Weights of a small mixture-of-experts language model, trained from scratch on English Wikipedia: a softmax router, a shared expert of 128 neurons.
Below are experts of layer 5 (counted from 0) of a mixture-of-experts language model. Rows are named router (the router's row for the expert), down (a neuron's output weights, with its number) and show model dimensions 0-127. Each number is 128 + 32 x the weight over its row's rms, rounded and kept within 0 to 255. Numbers have three digits each.
Before each expert's rows: a language model's description of what the expert responds to. This comes from a sample of Wikipedia text that the model never trained on.

# expert 41
What it handles: Short consonant pieces early in longer words, often after prefixes, such as r in Comrades, exp in exposing, ubl in Republika.
router:122086131176074140166118105116132187094077207112113160129106159143108166161131113132134178118106138127124155166110086123105135137141065108105066085157127100152164160143090126081125130195060177103165101098098162100121110100117161136108151141163157141101086132134131133085149184151117116174147141122089105153182108170078053107162184154178128175093165124111052140133138112121086127136080
down2:167132171092143139101105139168185144104190155156143081105092157080172139162171108075131144138148136132125059085106102135167121124145155136110136126114130109178166088090075096109168123103096153110103107151168111121086171109122157121104133141159131117138210188129158108146157149140120181140142149082147112113089107113064113094142155157047207101093143127065135111167141083190115125071121
down3:075199134187166156084139117157109102110119094129138057165163137210145127105085115134171137099121140105136099113151139104191172109098073087149065065121128124077146144160096174111158130110167106146096152125164126110165088122136104102128166149133142168107108092228086150136134145172153096128069109093083115153152119100118129156163115114137087192101166165115111135120104108164148146098085
down4:153136102126149155114100071101138123178147137076164133134106092178188135185159113139111131143137091162144084189097119099166164147160057139125167121056129122147147172150118146176147113202141072174102124102109069091157139147125061158115115146105106136089064120154136128093132144124110148109108120135142099042092138086112127148090161114161160156183087192115152088134107144184093104113145
down5:114079125211139164152114121159168087084118120115145120143103097154093149109108158129095171137090112105083156126154126119096100036098135141117126194168122114081065123133094126132137217172176142109088124131110128137125179122117067151134117107168067161097138113138129133114172172161105129142110156165072108149119137166120115078134141082133166182062191109144192139162183104115141136100125
down6:137094118136094112114149140132142151139178091112132172099176066160109120106123087134085119073130153138167100135088115129167127226117150155139171136090108093137116129169094203130169132121171099116172158110118092166094103091114114161139098121117116071156103074066067068115175117149122160164109129150139121148108087083156130151160163175158079150151020166092127135138120167157132157119141
down7:171085092140120090115131110121118129118142103126115141119181114139058099102129173116126073103163131121168099247173119079107123121110138160117117146134163160141088132047177105159158188101122112164071075135142180109158136122147123158168095099109142117129115109105144149110192139131137116120166176134175113130132160141164108102182072160129064110095110166151102100143051140069152170124112
down8:154176083129148082146116073137132146136125095131148114113144135127182150121102117145126120102097149083162100132094085146152167123090082142128160102141111183146081166134136136119127160146164123151133117130111140192126120049105107180146128091165110143166131105108100050237082184178095105154082074114113079111154146130109136185112161132188146167062168194105132139084137092153099140128125
down9:111106109205080132117132199137116069126157196118159099152084152071165156213065121138157130108156174132122067163117119136080148177130091104096139062173156140088131150177109077107133087141083123113088130094122079165116091151103171153145142168109123170097119161087086134126139211147127138149108143115083118150117083112162093115111160120139088179136136162143151132119116119099161143157139
down10:154085152131125094110111128188101138123150098056113144135130121101117130091124196121120144134205087176160069079103150117062157140136121130120064163166150082181178164087103089109164083102123088139127149138157146123140125098098091167075149141125219147122064154126114175140149130143133142147151104041128129193129126180139143126151075131076097133128146110153134112111171128146089125112173
down11:143152139112106181132129128140127120146146167124207039116142143129180139139087085093105101116073099110121098164193132167132087106120108130068212152129088148156122170099176150130067089192199096136106158079114095144092092132154111163133123145116128103153150141106144110085146110088142113148080171117169073096145090121108187129108129100161143128103142146160167102107181117113142152108060
down12:110135141165158061067059073117069138136087117152119146121128118141141131212155097121189160151126105132129135074115134117211137101133117078055094134115131104157158173118153166146157109152116143131141102104187151123132125136105055142107101101134138143141132148145215099096098113141167127157144168105118058180167143126143133101082146129086155178143135100117089146129189056138148104128135
down13:137150159082148168166115155140138123069128117184123165162102092130132166140126124152096116139127134085132101166146159122115048119097095110101117088154209135102150116137169046112142108147183140143104151110131209100076095138122149120121149135079113128156102220117124113171134154142115135133102067090071130140207151171117141081183175108085095105128179111107094160159078120105128132100137
down14:090043117136167162159183147079095169140136138152131154129178164145129121130151100149112111155163126139091120106084137180113141125124112141109151120061073119125116141116147169126116096124148073142128165106067109146111156116143144135091174152073109093129140105120125112133089177133106119174132139133121180083122086135072172200083131078166126122091127177168126231074065116097143121194158
down15:127113057068136138103133116196143102218103118143152160143133105149171092054171115137152148083101172164131109155115154127148129115090135125075145089078108170146174138177123124163105124081079113092103116131184164147097133172115100128118133069120149073123085148153165066147056084096158096170112161130166176111130120150152161122133091148123190170139087112143152108113133077132158099143112
down16:133182159144094133041156152160134140118113134142193122084088167145117151166184142120123129134202127115089142166045129198055141109132119131138099103139117113163128220114164150084159127060145042113156107112143133138135155120080147155118136145133121135089144087154157125064115104138132150101148117136090104119111112102142155172150097081131110140096073129097157154098200136137090157138114
down17:186097119112172116096121219101146111177075150127089129124108112160185160122100147048116063114146136196088156149128115111105121152150133160107165084134138162201132065114110170146116167141094137110106230124134133107155127111134117164147141139062078122120119109129145095114125155153099117141090127153098112129109107136131095136161185153171142102067112190068133106140074124096137129163154
down18:117120076084173167150087136169089119169181114139086142127127091118113056127110199188090207149149160203127108148061088158126156086105120158092114135083163085162126196185118137156141148129184125157080080104110110111088116094134098138101144167121120143111144160112103140130091101087137140155117134102104113087113172096173139160081135167139116129122117115188154114089105082120145149177150
down19:116137045113122201116176065130127131089168161126099152107151134085167103125135091118051104100152142073154121077157108084127086158110194140151093102134158117156092144086151178149111167147139134140129131136138161120163105173133115161124142116097086111155181182075191068186112122124095073170099146122135129149083155069113111125138148165048148139123137161126169105150131122181137093133130
down20:109136127158167076162125128125155108143113118114100117182203103133162106128106147146164054117101115087154090158145095160114117169158179051164177089127120116116130080123113126146134035126138121085148162102155140156107194126122186102172063151162139130122147201132140107163133121102108137158133136120115131106151096106098135088095159142118093152108166157104122147179139176116051103082046
down21:161149126146089027110146134184134124190147056067137148094048134103146183113131121174107127145147104106100137157109161111092160170127155149141128182111137146163197110093155166156101155153124123068126130108176133125168184086138067094104086154106068136135179135127109082113187127163125101137143143156103092105112145149128093126177093097139128153123129071161090132125146102109113161072124
down22:139076168146197148114107118166088109125120130135120157130123168092196163111104119138116178119066084078126127048099097127149146117163107099146155104125196106103146096120082143055158117124075105143179135113126140104111131160146163126127141045155188128099121177124114129126140104182116119118104150155117142112104134100147092104144170164080237112126106168123103156153089125170155153138062
down23:140058131120126183112094116115116148144136144136125101125105137129115152156145086196131092154126145113142148139114124078108188106181176172143126137130139219151134132067137104135165098107115174132183098079110061112124104128129125087133155088083184134138109109075139115048116189089134138138170157102173171121093084191208069119136130091146156104173140084152109118111133109149089133158097
down24:117154125161180162124132081057087140131108191179162124140131180132087154118096123104104091134158190162112145156105149122128132136121147123143130144126098169089137151171131164100103135182119110136109148154090125148190082099126137143139175150144160130052158091086097097068135100086068066173118105137157184119108203176160105148135143134099133121110145080135046120107135094121067179108097
down25:196129150086126158145138166147159064135106103157088146135158176118131110112125086122165151096042116139184128099071148157187137154093068116150126140100129156162122120151163083114123078142128119129204077140123139112083139065168135107072110130125111169060161070115130161131133115128127150092098059119177117157179155132154112127105131154150131152087144124087102114199082126125181136179142
down26:110159139155154135132105143126100177146116139116125115038114178126187104098079095083126150177177113119077091069137136123187165117119113101152123091212101132126126143114137123120158144147120166093113148140211113117197202100086085182181170119143154067168126109143143122165105127166106122093112132069103118145120131107087111128084127115150168114135148079179134087135151091174100108165109
down27:119108142129151110119129117081119120214067157154115116171163159157167110116117091158115098101111102111095084140105101170087173093113120108158152142152206086120152131108147094174062125101168076141116185071120125177098102129146150185155100157129196132174145083132163122209141130175131066155115136120143098102093125116123078150147113156159088102116134104094146131151133047126136132159183
down28:116216145134134101187163139150144134161136127144139158123129096213109089129112142137100105142147134119089104127212125073096141128144116100130092147152129127126093101147121171114185113104101157184118157186089062120128167102143108079121123101100116183120185093076142087173104180085144173077131099143153117103082112084139123186100148142093168170122050102118117118146078165122146131155088
down29:077082100088118079139095066189163132177154061119164162096120168123142198170196111159103172165114134183144110155153090122093124107120159122150117116159162075157119136143067102114116135081128133150106148084061155117084179119139122113153127091191140123134194173110112180127115191143065118164115122123098131164122076115081142093095173147110115115136141101098133100125145152143093140142101
down30:107122125097140109110156130089182107095202104092204135094156161143125106103073168112113142115156106135155132104122154130102169060172107080090157114106137092124131090166117149085146076096154085124104161161146170118147096188150118068115122165126133132164081149124115184148094071088126133105146151141134175124095138133192136115176177065129125090128079117111138145086204112207118165132125
down31:127131180163103155104094107124156133110126068063180109092148122168102130087100129199142148152164077117147125148097128136093135135110079111054197158126139106123148158092108109162087116132105144135205121085118128167140194137122143178113175099161141109131102156141114125125199071135083143169100172082115140114166083157131184072081091133097164130164149139128051118151145154153115095097137
down32:108084171101154062137156155193104146082098074149149078090159172088137147150091127156050086094068170154061160144113089080107113143103090120100096170194087122136159065130110149124124164165109125152149147125103094142120222186119159093110105165112162132101174174150116103149105139173115108147154149116091124155123126142166118100111092158135140157106137108156170101101114159161139161131131
down33:152148105142086140164135079130137148147108091133139154131165147155032133132189060119093119122119130128116107123146142091134138137099190148149100107089142116117130172069166138093065119110151096136174158098167198156142127141129176142099172160132102144116152059197146109123098091088109213171083151134098113120150117146093108151105122066121088132146104173209186106110142095127133107087127
down34:071062044114119140113140118151128138148096151124103152111112129097090078137183136118135149096127073107056124209124140144113164150110109095132160212138171086126109098022183120108131145078083143109150085135136191136095160142156169175097107136065122152160125136112130135138169189109129131161109139146139142164094146154136130119126191164150132104105085176153116145124092093129159138113114
down35:151176158139140085179115164155173109131163078141114077163180141114117132108093188180157134139137117166069117076112124136069158156078136088125107116112080147100155079142129117166099108111094131132149145100091187134123057105158086109157116148124130221132066137091151113106154125127146131133168070169154112073092109152130089119137178156133067090131188130168162128119106195140104141124144
down36:130150107163134117095105105122112136166089108187119134171146112144147089114128146171137132190141083128149098118141142101099160096110063160107128144118061074133133133150120117125089114116149097113092176139083161101170178103138160163123137186146115105096135145207172161097184115140123117197087099064128110071130160155119136102103116101041086140197139125096173132165191109115082155102181

# expert 38
What it handles: Adjectives after the, a or his that modify a following noun, such as first, new, public, official, former, and endings like -ical.
router:160162114105145102125138149091069147174081176161091138086134136127140119168150159137121162175166140094124146086116193137143119119138131129151148151121117092175143173073128152077114113098093106107108109139124138101151103049113148121140151111067137102151161104077150144118109120139101162130160117096069115126162146121109175164170160130172221117077073068090197199146075078146148097121154
down0:081145143104117125061163102072152179088157114197149074131082192120104124202084100147122212142068118074145081142137122121133110136131134109134086133120179121080156121127103174145133063158136114160166163106126149167185169123130114082129160136108128160137105097154104111109096153153133106137139115095156124117088125173141091124127078153233130120161161114120123104161128106123143106121051
down1:137078097146150091108102114138190146092126116124161142111134125166095105089104093157111143083107158159119080162137168091160092143138125077120152139088110138120115090177183197051130171160144146066109127107116202119162136099118137154137136100146162116140132097151147113117123075194171086148179110134143139088184048078141165077140162115168114105155174119147091116142136119075117195109168
down2:105129158091126120123116195112106094076105062092099154139142123057128123151176145101142167147102112135158192186160117161175178094140117147175137143170139207139117158053155124085090089140180079152136101114112111131106121156168131100103101081190096088137110131109141129123166100134115144114130135137088088060088098097156142174159140112130154123099104128145085171176158188131114072169126
down3:168164153070121166109141179146126133152138113084088152128127087157118176096154117173140117170167087143139133141115110125066122136109114177160085114140080155112140106126056202091187075042110153172103150164122145128106141119098119114130128196110173149086114130112062100128075099130122105137107128117112161118197163138107095132199082148157144194077145161163094132128118127099124135112179
down4:114174198152144158138056101179122148134104160131134132138166110146158151110103106063082173113097146155169089179129047153124120149191110075119119120117165126062154130119133090186186123129107133091088095122137131116084125172137103093152083123161094068130160102166136184072152124070100166146096146132124121139093102192173142100141128133098137146130164154140138177181107105095105108090091
down5:146106084105077135113122113140105131125171169170134176180146173117106149173097137154097122107100111126116141180110140100101115127119139178115061149097133079147157117096083126125110172125070096115156140112114113118117143145183077151156133250084188100102113076111132115072151084125160107091098232096143139140097087146132161108132073144135168136151140120133117087168163135165174117146093
down6:169092098125153147088132128127130125120153086092133083163103120162159172171157126108101071129176152090102154072136156101158128097094126097107077141206106145101094082156080148117135117159119105134119125150110095118166143142141140149131119066162070094139073179161084146082123185157056170121172073113106152197151151088138072175118169120069145136129109158153166152129131126155149138186173
down7:085109132105147092153157145089082126077098195104126205172091096170132089109132111111163127096182145121112107160110102112149110120121167142064131119087068149099125132120197081135179181130126134155202117158128109149105151146152155111071150154135072111179150137056130187158086121162125129181162150126105125099165073139133152075114142124150168135106129118085072082165124112152125103147176
down8:181146094126135141119118141065130123124150149146136193079146112132234165098139147151147095126165156121121142094061155121079123088135139175156117105116147161089171104122079116104100076083090078103169137108094160102126117159089123166139081088136138176076162151154099190177164161098113123214143131088137113140167149149096142184128173083082072104137079110131138137136142113145102117136126
down9:089095078091136090103120147091128097164106124167123138151139165121154100114108147154129159176077164167146140209107208122163167126125146058166142184157142079106184134173106180147094144112158142101168073102080151101072129125114102125096138148143148133115112133120126106079102172106091117188097138135098200126170161078184106110097126084107095157137171121106181087116111145123102134076111
down10:158142104133119122078202170094104093148096110125143118071173073129159089131088145133148065106158091120131094145138135127098159127165089097179141150126114130085146120136108118090137131133084070138148190149104169169125167099125162085174108108116092093137179164071125092122059073141173191101133104149114183134163163075141173059096164150163198154132136127145145146142142113086154155143126
down11:165116135093122175159080146165074135126095118140134134178137153138168176121132102170148085170121073135171155210104133191148084158148082111126135120092108095135117128134137145119139102089164148139154105081142148163163091113127133110106112111145107143178083075087092079117131083085113125148090139128135179069181116068054104130143144164141112101104097101144227125166136146184112133148186
down12:152075132093125157156178136108145124116089109095133092152113050136144147120058164133108121092174137152146148113089149100164157149117143129157117130107109068068136164118133160118162139076135108123139114136170148097128143131128109227134146119154125083160105159164129047111163138100147080107077118119133089172115098175116195125078099181157163137140150178191053133177160080161119099128117
down13:106157151155121140187114113077063150108111066142157116113148121124125072101103149092059136163105128150170120130086074165135139093142161160088180086137070135120115142170116139154137168196148091097111193114144050102102176155148112141113190166145128187144079119067135168112071128149137123051144121176151095186132134119153092161147103150124126153106100127133162145107114133080153126110100
down14:144138083096180116114123134139194124112095152098165115075141118140150124087081114168131141100190127084164136114152094140161116082092127079154127150148078173133157168085152095152128055107104053133087157116126136155114155131200115124126116107058083147138171163121120110099152174116122168105084132137132160165101144137139146128130098137102166136088001126143180130125119111139147155173189
down15:106163116151060136144139110123126226114122128093136157094112108136133150142176136145108089122093132170125097136114104145141168163094154190121143094222097130178133165190155146154107048142135156161115135096143047141100107077151151160129131162150096107199172110155116120077099126064110125115172140123115150154084122131096128142171140106088099136076125062129102107151110095133090153085169
down16:188146073161118099133195131116149100155118101141100159121154112140165094150130131126140072113144134144174173067100153072113106108095093125127133208143077124097124175147100156116131109045125146055110146106171161143106098079135081124127092123118175127157083118127151118133110152157176152185131092151066127151216098087165159105129117092143158141158095160140118153091139195151101115082140
down17:110140117094117074097100151132132142113132166108197095133191114064160085105142109125177145157164126126172162148128152165120158121169175114104139153086155085121119091112121168092082186123088131160180105132110118160154202134071124057108119137118060138149205147104114113113160134093160083163118110151198167102158178091075151119153182110158112126129119101118065115107115157112093108096108
down18:109115172181152109131111151112150140134134132111161164135126087113156124059104199097115123102171108141113114142129150091108127117163108140140186119101165175129078180191099111131184078030078092123145080172097101131120150031158130168131135185125099127155178148146149121177103128130070163154178077146103154125141123131142122186095144158113105126111149092134085151072099144132113089094133
down19:088091171098054152077140093105136106099133110140123091135107106104137155187162137087114123117111150133117174031150137205153154133140085122058087170137144070119182140180112155062147130112137152104124182114156126138145128177122143161119117134136126110138154118213162123093164090126124098199079161129109094092138111163153113137132142123075143078109189110121162114146140125091141134183170
down20:147106103126126092137149097129117105104105103129105110152114143165159155138129119142100112131140134137140130134138162108106067151161113107115101108137078115069072123118138165122199108112159096088179194135135149122122205121096128105114150166145163164140129124075134078194135099210137103101150076118110238100180096100110138150132099068097199179135157093176128112090162157112131168178088
down21:154095106075107096058201158128132072160072175135142147091130142141185140170110117176100132156117182135114145098090131082105072132182164164156151173147157123119117130141088109119121112134186129160129169121131175136178080127115132172127129110090195167148160139092110129172126098094128135109081126078072114144156130087079092116116181100175080123112105117160112203102167151105108096094127
down22:130140133102154103132158153125083139140090137142095107129083106141050086178106110171065179177122094106162114147073097125140142092121116062207093145125103078124139144174124143169171161152097107159142098123132146076099061140119161112105107106117102097157118063109136150109157151156191162122127058142156097225143179102102144145170123177119112131165143183124161146137144147118137145115090
down23:164154074118199143104167057157113118100129160080172137120102130178115138088113111204142148143128091096093129064156108157137105108173137065121121161166148148119144150102107141098121064134118127143119145164119149089197120094121104181151071082140111116173091066173132141157117146140129175182126110104050134154118174099144135094128142150141189140116070129146161101127120066134118107122187
down24:149120114120117061137135100134157116140171156144152035075156109113089131105178097183162154169157174115118119105150127142191135062146130134119117144193136148137135136086155106069165179113126127128111212111122172082109089135081123156129121107125109156115115157154133159198129142187108151152114140069124125126123107093131164130064080110053128089143135133103133174062153128187112095147098
down25:148065122136118118104141100128144138112184080140152131127170202072177138117122111115109092080103184133162165160139113170111140168116160113119133089106158181152119102069134108151075095132140071067144147132173147088168089128137149126175104130091144156106124104176149088106149113142108150108108178113163105076115145134148186175134144186088096050154090130158144105109154107161088110171043
down26:091140120080082090171142138071157153137122082097121112134083178149101137141111160078178161126125139194157121160140181096198141194108167128115068124108186097153136103196148106131096124150152109130121079087145079136073136173099084127148090103159176115123107118127130157099134167112155160127117139116031119072094091142120073132104157173171146152098137115115078159143142167138116163137155
down27:115117146125126125090084138126138095119158032185132184133117153134152140110129146157117161180119142141154121078133200121117132136148109119191138111089119132076129118136165082125139143126120151151155150135110201056144114147174113164118110088201097140087108136164138124114175080131163176076058043114121121138179142166126067119158136142107098090155113173118129084098117128160105135089055
down28:151113121051104123172117152166154160069136091153096133121167120175141118097172158111176124091176105152131115166126168084173156149116171107137118165198138176131125117114154155142119116120130153161127146123181147117149135141174107098140125123093118139119110068095152044120109103146091079125136201151128092128120139095076133112074124064114141105118059140172104150094110218127116074081181
down29:128100123114161125092100121127176165072123130134103117174098190138091081142173104115164199115113133127094168138169109124114104121060140158118119161084141120073109139157072198124060182122091109149132103140127170140070123138152140128088107124111120165200136154132145142123116142196047086140128132096131170209106150157121100120126153155119118118147198152114148099110102114135093144042138
down30:150064118141121096129096134133117089119143070118068171134184142109138096160102108112107115122108164101117133134129148110135117155147145108136104099115171123173077128159124114104138164132155137181123144202153149117214143158169062163098204105133150091110168114086093091071174129046158127106158184101111149159135158164145118121114081054179100104125110162147066157157102077115154149112142
down31:141173063136126116115171187133109139152049183103066136124130122119126119121143145040131067111117109190097116122154168121115135069128040214116186127174122116125106107152134098093121088129118116148101115155098191090101133115155165160104112108103122129135137186106132094124085072144113168136117139190157114097120146133140171175176145138115129153111103151177186136139102127112144095181138
down32:163133150202149139096138118152133123098172047073116106164130125076089162142116143115089154169101114105113170133151140143165167141119157103137090183104164098103097191092141186087111191165110118120150164082117080146169140112141103157094152077215107135073093143039118117148143147140143139132112099114151099143102081135136152121096132154134088107161134106109092160148141124194141133050117
down33:093113130161141127117136104104125199165157167130102108140136097132124170083151130103161146148149130109109122154198141099067164128100116108127187152146134189159143132104188104140113077065092103130109139151075113121082085172197084120112142123182141113104132136145116178080152118068106096127146106130091197117130090101138144096098058125199109103095082121137160134132107167159068190116177
down34:183120153143117142158093113143145127144144122150075172165122095039145098101174121159130170133140110154142130105097142155168107153100121103120074121152122144162124143143151102154143103222133123152078169166109076126147160106103094157163131146140113139123138113185110073061126128158129093176117120067135180041157137080110111115131162147170102085136147111083157203111098075111140127047117

# expert 10
What it handles: Single consonant pieces inside foreign or unusual names and words, such as Mong-m-ong, Airbn-b, hen-ch-men, Ber-gh.
router:109106112154100130125088148138143189153120164150126063122134092164158156080085106156115121106089096103142128101119161124177158090171078124074112177136139162151154141125098189170116100159126118118103123125120196058095144154115137146140089200096095179116176165150132154114157095079183144134101132098090068155173150155133087152185141075110120117146121185141047072109135146122146157128087
down0:168145103150095106091161074111141113114113158120128088106176153113177109097112077137103135106176154087067176120124108075160158169141079125172137146123101125102112070139152130209174162069049143114141157111127112100137102168133119138072118162135107153121101079119167108163131172135161059053109143125132148113152130093152136170166167110126102150116204139121182125130134106099178158178160
down1:179157145083113057131184139150094118160156132088138108081064119143180153174131110144128141110147085127069116098094068113095135148121165098178121160102124144158132131165153153149149126140126127175035133138169063108118110150179129169173119096175091169102152097111162104124092150162116070084108115186150153116148172105076111147116110115086197140097096076107158158118118147147109151176132
down2:066179154120155118115117081156089094105160105126102053147125093167122160182102118137125129109192137151166136095141171138125188072118116131101118118124147167126099138102088052186178150155160155093128111070169196097155127163122112113157212160095150122169132111126129124168103136154107108138145123130132143123163154141060123142082147160069149100121183135120069135079124155133051134141104
down3:100117138143138137169138181198056100119145180107114109090130109121101107132095157154177131142067168162123159097170117094157108105085131157069078127169121115119136161142176088088091090162058114091127144077115142118084132117105164154153146119151108127109159095161190154172102169227123107147105174093135139149193109149093096091126164155113116088078157161110114122112121130131188114089113
down4:097149149158136171149149117112135100138084138148134043124119147144078141129136144097168192126164121133085189119090196155181143116120088123106088175133180134096109101118143122109115195141097108073117147144114070111109125064144090101069144127131119144119130080143110159131172135111134119096134164135130097136135155161128151203097085184176139144139122103130102074171151182090132129089020
down5:115107125117052124132146132118122067108172136123134134186121074211134156132102109105134173139105091132134130194135090075066126078129100089164153086151093170176103105153131113125163133127178146127164085127101123143162111117080131134139087101092101171167149114061148113116144175147143101101140157161147145136116186085135155172139204124137098182132076084118080102121162212111152105139147
down6:110151144154149168133150079132073183158078148176144164109123115046088095132108029122143117130117116180104115146093120170124123146135171103188108172155116132172117121093099143136144130107130145041122068156148137119134171138138145075140126151137135170076158158125081103126157166109135172155101089082150070162200183140128162082109144149164080113156125147143114071098147108111136124095100
down7:099102091109177158134153108133233139135167090114158090088167123134074123112165164202134108123147091138123098128153130131105146084136188109169091154170122142108061116144124052154149091183126116102092144134119071166131132086180141154123133163127153074139114091103173150125120112032111119124129089074157162147150130114142111095140126121170110146135111148126186180098145106171069120121095
down8:121113072124131176214164157138087174092157211127124142108176121096167144122116144152114087147125132111092165143138117059146115163100094080051122094139130115102108141120137163126157119167135127112093142122118173097174172142120114156138124234115123091162133120066159099107134135103136117155155190150091113080109088139107153148099119174126119085160176101162068068135075146087138141111128
down9:162118153089140114139157131125119063105141156106137144150142127130144137106104183088123126133165184158124122150175155120063201091094114070186172141119055149108140160137136115160161100096105126153110173188143135184091092130185107112144069131123096082114183113144081097146142135178100058135135093160115113134086150100140134163141125082103135134121055110160095162121136192121054130176137
down10:175133132134162132090142090079129142172164098143162119093144152167129096202127088116131164136135094116144148082148110055148123146138117106097161125161116078134155114186135199144145076187097139172127168141121105073151223088088118153118120194129173101099105111138134134120144107115139118118099125152056151172116144135051145084114056119114103160116142108069154117179153133137088135108087
down11:074082194117169131082154113243100158134149152131165142110098145175130102125156168119137129165116123145132100113124128169166083112117147142109128111155160124138048093136151116196119112173101076101077101161126122123173180190109137147153114152121133071183090132074110101104128142164125150097123125088120106165148119155079106122173065123096176097161104139083124085182101110152138083125109
down12:099083130126070071106147121125127163084194131135141150088125078144117093140142108132141119148108132102180145105101184148148094171110118126088151127119100112164173114166111086134168165161208124140170117113064100132124109142122092126142157062136147161106176102097063133144130101199111148146160119153149160168124151177114152112120076096085062093088096086163171167174142078193084112143129
down13:160115114147123147132100107130044157109172191155151067136174124105154159173122073151108156136122112127198185129094124145131111100118195131108101075066073135095100146148173147106091105137144169124113079126090127103168112181105104044121152129139179128149104152147153118160157114099155204140116159110119128081055152154115124081107123143117120112128127136093171111149073162093137159170174
down14:119144092069135220126079148152122109150099114136156182121089132194176113136194167090114105158117149183133086036132139124093114116140084119065068151141166148095142122112122087085129197176129153164131129151168102137120125127121124133172127059116104106073135127126129145191163109093143173138156160120145132145149050132083078130131116099091139160163156118177123110087143106150128124105146
down15:112143157083130107065198119162138139105186136140162117102145149058146123140123083135104128098134114103108106089102122156128086075159147141151113112152136129125100139113164100111100169110135075108086102142095087069066156133184124176084104152129138112169183079091198130127132113142151136136085100164095140122114173115142230135117084189165108125176150163072147124122109166143200166130103
down16:090065140186094174165141134177126178159146059087095144153151151118120190096138149047104066114127160151083108129123104113178159140126172107136129187093174138157091151125175154120210114114143082129122111099122149106112107164114137131090148110098164108128096123097089077123124172129076152134131146136126134089061148098134155118090133173068064163121161157165149159138161153084122140169143
down17:145181125117129151101098122153133126103075182123102162156094145099109137117092118156164115068100083129142147119127139133103113078189190121171155161178115126109142143135189128160117171123140112112123089088098084126125076074121102198094099077138110193104132086081107073195117155155128170056154171134157149162114144118134143152121110103062153156067133135187118161143191128125137114160082
down18:159096130165153130159088137084114125120181163103175074091170101087140168111152102132153131170194134098170113133140125136144173126128095139071143077085132171111142103133128121061078124148093129083150129175131160170171155133102126192083169115154130147120132085105204082146169174108119162097103146044128100146134132141113110180153135130072127158166077117129163111133144136041098102106106
down19:173139120161074138130169141119147163078168129121119149072141093155123106163136094153098130135098121121118065100133124153142067197114141114108150150097137094201150102104158206144081158108149060138114111121101106129085137135142144131054100108195157179156178065159158134138131115113121095100151120127191129096141126121135117132076146198131129107160122078121125111086094180104098212099162
down20:137095114135140121111151089159105132128189133105159095103091174132135097159140052086144130133145163130070133154119157099137175108150155143098116187152101139072114160148082132091109113143148070142139080119119147092147103119146127135131132123123100166130107133175181177153125115139117140191130101177081052122130169098195110112110178064084139144139124177077131123212092059134166173123068
down21:139096119134117136092131159152101118132121154135096172118091118135142135133119100104096084139173138152035140150112164123134140115116150135141171150132065161133155096106105120082147116077105167192167179131131118157102177097174078091174153098112104081104117203147157070105152196076159141154164105108214162070155122099107160127133155115135157132097057118102094094089089141193117139164126
down22:161121127135135107154137158119121110135097136109113165186173188110115100110135115077179147132124128113093119135161114089134109116125141189188139136086086191101158106151137121153139105119147144115150089049104119205148145122169176125108097118086173118138152136080164119122168183079089089204145174100104132103067133136140167148076110154142127120142083089103198108089100130109101061167062
down23:120100084147077137138176073157133085143161109154101143100126106150171073203134059106131169119113104118104167095083158103082085127041166102073143207114136100111155103068209140154124129147146144170177155081121133117079097129122159132113164119114098104155116125132164127160068108110150136127136147077116168191151147140088129117105096124112143169133158117122167171127172157141142145092168
down24:101134144162109165111148126142109144126149138090149160120155091118158151095056109161139121146153119138086190158127157121085143151074133149069143129146106115097157109078124089102168126168160203178124129144064175105094126116120077183104065108149085142149115177118051120141132142136110123158071134063108084102133150148084137113165170166084144190129112084162109073166125187123151136114182
down25:115158104114108139096196157097112134117171156115148094112122108166179068121111120052077147104141164163142125117112153061111120129110105145105186144116211110134121107146148083121144137161123068085061107200120161111072158041142091125105120097126047165151160127068129123158131177159149165112091123156126103168148124142135143163123140140106093154134160161126092109163096108150152191128149
down26:102096110118075119116174100086167126128116121112120104194147139157136105054092173159151223125139174134179133162154130086173165087159137082094152136112107197195123130155078054139147090114080095107113134151109152138161144091177126138098161144097125125089092159098107131107190130126163124129133099100153146141148120108132137175094168112138060105093043146138119101168123089116144169119133
down27:144085208126098094137115161141121152140141140107075100147158122098116121061124132154091136127112154142032122107142101168134073130146142162152084099114165189112138126157148140113164140137149094126109188148171093181053084123069151167081126212141114150120134057158177163144150081141115090089126115169150093132127139120143113144137153072155148161161115088133094134105093198125140134110084
down28:184171128135120106137174148132152106141090156126198111121113114115113127118166132196188129003114126124121089137038146121178173097148103120125155194144099114108126170130129140131130139145091163067105125173109149130073062121158099111132160171103134110150130178167075081118114132132103159121119080124052135139169112139146118106106149148167124146108108124064162092121173144156164122097109
down29:165079079080178073101167129111152106120168157147093137137089105112124153152106158147150140137153162129096126132088042178164112145112130104157146109116130127164108174108155143118128109059106075128112170120115078236063144160123153149117149105139096104077167119068141104183117152150118128121084073116136130150117093132130168159149117158159113098170104070135078177166123134123174127157189
down30:089200204146125092149117100074178148121131135162103115147062146039141090154147094130113168098136167151146126108110155151151142081146091152141141141167131095074074139105156105084063154143088098142126146126176102168120158166154118138181191144125153137155115151154138170051137158109106087182120126149067144118077097075136132054140118132146155107139131120090175122155111110114139102129092
down31:129094142136136130133170093116157104142167110114145158103185140109114163174125134099110122133136103078150181111255090125067153116093168131105091106102140098086126177053163210154138121127145120094107155085177110147127098103075111121159113115141142126155098104149107164087128107092166113118134103157196127093139160153064145082141167098133123180133147194116121110132087121061143153115101
down32:129135158165131127102106131126163108112121096132129153124127061051119134132126110135105139140147147100173110123151186141117132106088136147112130145100114177102074116099091178138127134112113159120142103129094132154155144027201182143146155083096162195137128172138134107146158165162194140175159092131066166091179120151133110077051143086097088143134100148101102104111140084165137200137060
down33:105137146155145088184111145143100153154152146172115102104139122136154159153137078136112105147121121146098142105087109092089122143129113079133121133145125101132105107124134115154100151101129097076100109093178158138147071144098146093088184157232059188185116124139092162187162144147120095194131183104097105128152108157142057181114107180092119148118141125086151099192185110090059153118098
down34:147183054116145147147180141103110110127174119135159160160081128131117051108154114123127111137120149117126155130147130126095054086108138104160153105137165109105174167153133118132205158066135108147179102125091086134115158169127070136104133134148135117096128134111083054099112211115123148141133189100158092145087181108157141123116177113130199097089101162120189126054116158111144077139125